From a checkpoint of a small mixture-of-experts model trained on Wikipedia.
Experts: 24 experts in each of 13 layers, a sigmoid router, a shared expert of 64 neurons.
Below are experts of layer 7 (counted from 0) of a mixture-of-experts language model. Rows are named router (the router's row for the expert), gate (a neuron's input weights, with its number), up (a neuron's input weights, with its number) and show model dimensions 0-31. Each number is 50 + 15 x the weight over its row's rms, rounded and kept within 0 to 99.
Before each expert's rows: "gets" lists some tokens that make up at least twice as much of what it gets as of all text. This comes from a sample of Wikipedia text that the model never trained on. Tokens count by the router's weight.

# expert 5
gets: ",", " in", " of", " to", " on", " for"
router:70 51 61 48 45 44 53 48 59 47 42 54 44 29 17 59 56 39 52 60 45 74 46 25 49 46 59 57 63 69 64 80
gate0:58 68 54 67 34 75 52 71 58 47 62 63 49 65 41 55 57 46 40 46 43 32 65 35 47 59 60 44 26 76 64 39
up0:38 38 72 45 53 57 45 58 70 42 62 68 22 38 24 65 66 53 45 59 59 49 22 30 47 30 57 58 66 38 48 62
gate1:58 43 57 39 69 47 43 44 61 43 99 57 53 49 50 46 67 45 33 00 67 51 48 53 67 43 65 57 44 54 27 65
up1:47 48 48 36 26 32 75 50 45 47 66 50 53 54 66 35 54 46 86 38 86 15 23 65 57 54 67 70 38 66 60 47
gate2:59 66 63 50 36 29 72 50 41 38 45 49 21 51 33 39 41 64 72 36 37 65 99 38 67 54 42 37 64 69 48 56
up2:44 29 69 60 34 34 25 39 40 46 49 69 73 31 67 32 51 52 26 75 25 48 22 42 38 43 44 53 43 41 48 62

# expert 22
gets: " |", "-", "\n", "|", ":", ";"
router:49 58 44 62 64 49 61 49 61 50 55 31 49 22 25 53 37 24 51 30 90 58 44 50 63 50 30 70 53 62 56 32
gate0:51 51 41 39 79 68 45 50 34 79 70 54 35 49 21 54 42 26 64 69 49 71 66 45 61 36 62 67 57 41 47 38
up0:56 38 49 55 66 55 50 46 25 40 41 51 44 63 61 56 70 48 43 16 56 41 81 32 76 05 49 53 47 34 38 40
gate1:41 57 38 39 44 67 30 69 56 23 42 26 57 54 49 25 49 49 56 57 28 62 68 49 55 71 57 62 47 61 35 16
up1:27 65 65 52 37 52 38 47 40 26 71 68 38 48 69 51 97 35 46 82 47 59 29 56 33 35 41 14 68 43 39 54
gate2:61 39 44 51 23 66 60 66 44 48 65 30 52 53 39 61 46 56 60 63 42 67 55 73 45 91 63 68 71 84 48 42
up2:57 59 45 28 14 56 81 41 48 47 56 72 62 61 47 73 27 48 36 23 54 53 43 62 44 25 74 54 74 53 60 53

# expert 8
gets: "\n", ".", "-", " (", "|", "=="
router:55 53 89 55 49 52 52 53 55 43 33 43 68 41 60 41 47 28 37 48 68 62 44 40 56 69 61 61 43 49 45 43
gate0:50 20 70 59 20 48 73 53 51 51 79 43 42 24 62 37 32 30 40 61 43 39 44 65 55 63 38 65 84 74 63 56
up0:38 39 26 45 50 47 48 66 50 63 53 24 47 04 57 61 70 65 40 51 66 72 39 37 41 79 36 37 52 28 33 71
gate1:85 61 64 64 49 53 58 56 33 53 57 30 47 32 54 23 60 27 50 65 72 47 70 57 67 59 22 40 72 60 45 40
up1:34 38 54 69 39 44 48 47 64 39 37 55 76 52 62 59 80 53 43 56 37 31 60 55 37 66 51 60 71 34 39 63
gate2:46 75 53 39 35 73 60 59 55 61 56 30 60 68 43 63 74 73 54 34 64 64 64 44 50 47 76 62 53 43 35 39
up2:28 67 64 56 43 74 55 17 38 49 29 32 52 30 62 34 67 47 44 50 45 70 62 37 62 51 34 51 41 53 78 52

# expert 19
gets: " |", ":", ";", " ", "–", " /"
router:73 27 38 50 44 38 40 79 68 59 23 49 42 31 55 51 18 67 27 74 80 54 38 26 90 44 46 41 48 51 60 69
gate0:84 47 56 23 49 23 53 52 47 84 69 58 60 49 65 50 48 57 73 52 68 41 69 29 51 35 47 50 17 40 66 42
up0:45 29 34 33 39 51 62 28 62 60 41 39 42 73 52 67 55 33 26 42 36 41 52 00 61 44 83 16 61 49 37 46
gate1:69 56 45 82 60 38 16 74 49 81 68 26 53 57 41 45 17 66 42 68 42 54 50 26 66 58 57 33 25 41 38 24
up1:84 53 42 50 65 73 50 53 34 52 42 43 48 56 41 43 47 62 48 69 58 41 52 85 47 56 28 30 51 66 51 47
gate2:45 66 41 58 68 51 55 64 79 44 54 58 62 53 27 39 33 41 60 45 62 62 38 32 50 69 38 51 40 62 37 32
up2:63 66 55 56 56 72 69 58 26 42 27 36 49 32 28 59 43 36 14 70 63 57 61 60 31 52 30 50 50 48 25 62

# expert 15
gets: " the", " of", " in", " to", " a", " The"
router:61 38 45 64 49 52 67 73 43 27 51 34 30 29 34 82 60 44 61 38 31 58 55 41 50 55 34 70 63 67 58 25
gate0:41 31 55 46 59 72 61 41 24 51 75 29 26 44 46 47 62 26 54 56 44 64 34 70 50 59 83 57 84 49 38 64
up0:61 70 39 28 61 61 57 42 14 33 26 43 60 57 73 52 57 43 55 46 78 41 56 40 77 29 44 36 75 58 69 45
gate1:54 37 46 29 70 45 47 31 36 45 67 33 44 54 40 57 55 26 64 34 47 39 83 30 27 48 38 45 52 17 29 32
up1:52 44 75 42 39 14 57 44 79 57 18 40 64 61 27 21 66 43 53 32 37 59 54 11 54 44 59 53 51 65 58 45
gate2:30 22 57 66 22 33 59 58 57 61 72 44 56 59 69 42 53 53 18 35 35 37 71 46 55 42 26 49 40 60 44 37
up2:35 57 69 59 57 59 24 70 55 57 38 47 64 41 37 49 32 56 62 50 76 61 54 26 60 36 46 53 73 31 55 65

# expert 18
gets: "\n", " |", " (", "|", "==", " \""
router:53 51 53 38 43 73 64 71 61 45 27 34 44 48 43 43 34 62 53 52 57 63 52 21 55 43 68 61 48 60 42 54
gate0:51 60 28 43 42 65 72 59 62 52 70 66 43 60 29 43 34 21 53 68 80 70 74 23 56 44 54 20 74 73 47 78
up0:49 40 76 49 44 41 48 37 65 78 03 76 27 60 46 41 59 37 52 39 52 84 48 50 66 81 27 42 37 47 55 45
gate1:22 20 81 31 37 30 51 52 54 60 67 46 35 45 24 24 20 45 47 43 44 44 45 63 72 57 42 54 39 64 56 77
up1:77 39 60 52 26 35 21 58 72 83 62 63 37 55 62 53 44 32 45 66 56 59 46 49 63 50 54 57 59 60 47 45
gate2:43 67 77 54 45 59 65 60 44 45 50 41 53 61 54 42 38 38 38 81 56 55 83 40 34 24 54 53 20 20 53 56
up2:29 41 31 59 68 45 53 42 59 42 60 31 44 66 57 55 52 74 55 44 68 63 44 54 72 54 41 58 43 49 67 65

# expert 6
gets: " the", " The", " a", "er", "The", " one"
router:50 37 36 67 35 46 56 45 30 37 49 34 70 32 34 70 12 49 21 69 53 44 62 22 60 58 39 38 70 55 37 24
gate0:49 58 46 18 39 55 34 73 64 72 63 25 61 40 30 48 44 43 77 48 57 63 62 58 56 38 70 40 40 47 42 27
up0:42 51 59 47 46 45 53 56 26 73 51 65 22 11 63 47 42 61 63 36 61 64 52 33 58 49 53 17 74 54 71 25
gate1:36 43 51 68 58 57 71 61 38 47 39 90 47 13 41 28 52 37 50 52 60 63 43 43 53 56 81 49 21 78 50 58
up1:16 56 87 28 44 65 60 49 54 57 30 52 47 33 58 73 31 59 52 57 44 63 59 57 50 54 67 77 41 65 55 09
gate2:38 29 34 43 75 52 32 50 51 39 57 55 30 57 49 36 42 38 24 42 62 59 43 58 50 78 42 94 46 65 65 59
up2:62 40 69 36 45 56 50 50 37 60 87 12 47 45 86 49 65 49 55 62 29 45 29 56 43 52 61 75 64 86 47 75

# expert 11
gets: ",", " and", " to", " was", " in", " is"
router:53 35 47 25 30 70 74 65 70 49 78 40 39 62 41 52 62 47 38 39 63 44 55 51 62 28 32 36 62 93 33 47
gate0:44 58 23 37 54 60 40 51 61 26 80 49 44 34 48 43 51 48 48 48 60 49 73 69 69 54 62 32 49 51 52 35
up0:25 78 57 39 44 45 50 70 36 63 66 26 55 47 52 38 39 67 38 22 28 30 44 49 41 45 37 53 40 55 37 53
gate1:49 60 62 26 58 73 57 58 64 65 65 55 77 77 62 34 50 33 41 31 56 58 74 46 65 66 61 42 56 66 48 21
up1:58 60 63 82 54 58 26 53 27 50 21 49 44 45 40 51 89 66 74 51 55 52 63 41 52 43 23 63 66 50 69 34
gate2:74 54 60 30 49 51 65 67 56 67 80 41 76 49 54 45 69 62 78 76 50 43 65 45 40 44 50 48 77 53 38 84
up2:71 81 69 64 34 44 62 49 32 70 59 54 79 62 28 20 53 48 50 39 19 64 60 50 55 54 45 40 79 61 39 23

# expert 13
gets: "\n", ".", " and", " was", "==", " he"
router:50 40 53 25 63 22 92 64 81 63 48 40 53 51 41 39 44 32 56 46 53 50 40 47 53 48 26 52 48 36 45 42
gate0:36 62 67 43 62 29 73 60 62 50 49 24 22 53 41 73 60 43 52 50 53 45 51 52 62 65 53 78 67 56 66 53
up0:45 27 43 29 46 76 66 70 42 48 52 55 80 23 58 58 25 89 44 49 47 55 50 36 54 35 65 29 53 48 65 49
gate1:51 42 72 51 55 77 84 42 58 45 72 55 43 42 37 00 53 66 67 36 43 64 48 54 41 47 42 29 36 52 59 41
up1:56 40 35 35 78 52 68 54 50 51 54 34 44 59 62 66 54 37 74 79 83 39 49 67 38 43 01 29 61 55 43 34
gate2:48 44 60 37 35 37 64 58 58 72 72 52 44 61 48 44 40 30 34 47 49 45 65 52 22 56 49 67 45 37 53 38
up2:70 44 37 61 61 75 54 56 78 76 44 49 35 53 38 75 49 68 35 62 67 49 55 37 41 54 45 65 53 69 62 67

# expert 17
gets: " of", " in", " to", " is", " as", " was"
router:62 24 44 52 26 44 55 80 69 44 50 31 44 32 62 78 49 52 45 46 51 48 23 48 65 37 44 18 48 63 39 50
gate0:50 48 35 49 40 44 65 54 55 43 57 66 35 72 46 39 58 53 80 38 33 39 50 58 62 29 47 58 63 65 52 45
up0:55 51 63 48 42 53 36 71 57 70 54 55 19 62 34 15 61 75 22 64 45 47 59 19 34 65 32 69 47 86 39 88
gate1:46 36 46 56 90 50 59 62 76 36 43 49 55 57 65 17 24 43 36 59 54 54 70 43 47 52 76 54 59 68 53 58
up1:24 43 28 29 56 62 59 37 63 82 64 40 65 36 48 43 47 59 69 50 61 64 80 59 60 48 56 60 32 71 46 50
gate2:52 51 55 25 54 48 52 41 52 42 47 46 50 69 26 44 59 46 38 38 56 53 68 50 55 63 41 54 51 77 46 18
up2:46 74 57 32 33 57 40 78 38 47 39 46 74 55 56 44 61 38 76 31 69 14 40 40 38 38 33 47 47 66 60 43

# expert 20
gets: "\n", ".", " the", " (", "–", "|"
router:59 54 75 62 52 04 57 35 33 42 54 32 50 25 26 56 45 44 56 46 58 39 50 40 47 60 36 52 66 64 54 60
gate0:56 70 54 51 40 38 50 47 44 27 44 31 38 74 36 36 41 59 54 51 47 36 29 36 61 41 21 59 79 71 74 73
up0:63 43 42 28 61 63 63 43 29 36 70 36 39 58 44 70 61 40 61 48 52 50 61 28 42 50 50 36 54 56 45 29
gate1:58 34 32 57 55 51 58 40 68 65 62 45 38 56 41 33 40 97 43 46 48 32 57 50 60 51 24 44 51 63 28 54
up1:56 37 44 29 40 61 46 45 22 40 44 56 69 28 55 50 59 47 31 40 62 25 51 55 73 59 68 78 15 43 43 29
gate2:54 25 54 72 39 18 41 51 55 38 62 55 47 51 45 53 48 77 33 31 81 51 58 65 52 49 57 46 37 74 58 26
up2:46 27 45 65 55 53 48 53 32 37 47 20 77 55 26 38 70 62 70 57 45 36 61 54 56 56 43 28 52 60 32 60

# expert 14
gets: ".", ")", " ", " 1", " 2", " 3"
router:45 55 55 46 11 34 61 55 58 53 44 30 49 53 47 52 07 30 70 46 52 30 42 08 55 51 38 52 80 81 80 27
gate0:30 56 67 41 35 54 28 65 68 35 39 66 71 39 21 87 53 68 62 72 41 33 33 52 45 77 06 36 44 56 71 29
up0:49 51 40 61 38 40 42 86 53 56 58 25 42 61 46 39 58 51 56 39 55 51 36 28 64 63 62 63 64 67 31 74
gate1:65 82 31 34 19 69 46 47 36 70 61 46 43 61 50 62 32 27 71 52 40 49 53 11 51 48 52 56 76 52 58 25
up1:10 50 86 49 29 54 44 49 68 55 55 54 64 58 42 50 45 58 65 42 60 47 28 21 66 61 65 63 57 43 46 36
gate2:43 53 37 45 68 52 56 75 51 62 88 48 46 88 68 47 76 49 36 68 56 54 53 48 57 65 33 59 56 48 36 45
up2:59 40 47 46 43 61 51 63 00 58 56 44 48 33 34 70 28 39 38 71 41 32 54 57 38 46 59 38 14 68 71 44

# expert 9
gets: ",", " and", " (", "-", "–", ";"
router:62 68 63 54 38 65 47 67 75 26 75 39 52 41 35 42 31 39 60 45 53 81 40 47 71 30 35 39 55 46 42 42
gate0:45 40 48 28 38 55 74 45 54 71 51 46 53 59 53 97 45 42 53 26 35 58 53 38 80 27 61 48 53 41 41 28
up0:39 62 83 47 89 65 49 37 50 44 32 68 55 63 78 42 52 62 54 50 75 46 59 47 54 42 43 52 44 57 52 55
gate1:41 74 66 32 58 49 26 56 61 35 77 38 39 63 23 65 41 53 44 63 89 29 46 49 64 40 51 55 42 39 56 59
up1:44 48 77 69 36 31 51 35 81 40 83 77 63 38 74 49 54 33 49 72 80 43 64 31 62 17 52 36 47 27 68 30
gate2:42 37 67 30 46 55 57 54 65 63 67 29 42 53 50 66 46 26 53 60 47 71 58 67 52 56 61 37 52 29 37 48
up2:51 72 52 52 53 36 61 50 49 38 46 61 51 41 35 51 43 47 40 16 31 64 40 47 43 43 72 51 59 27 55 36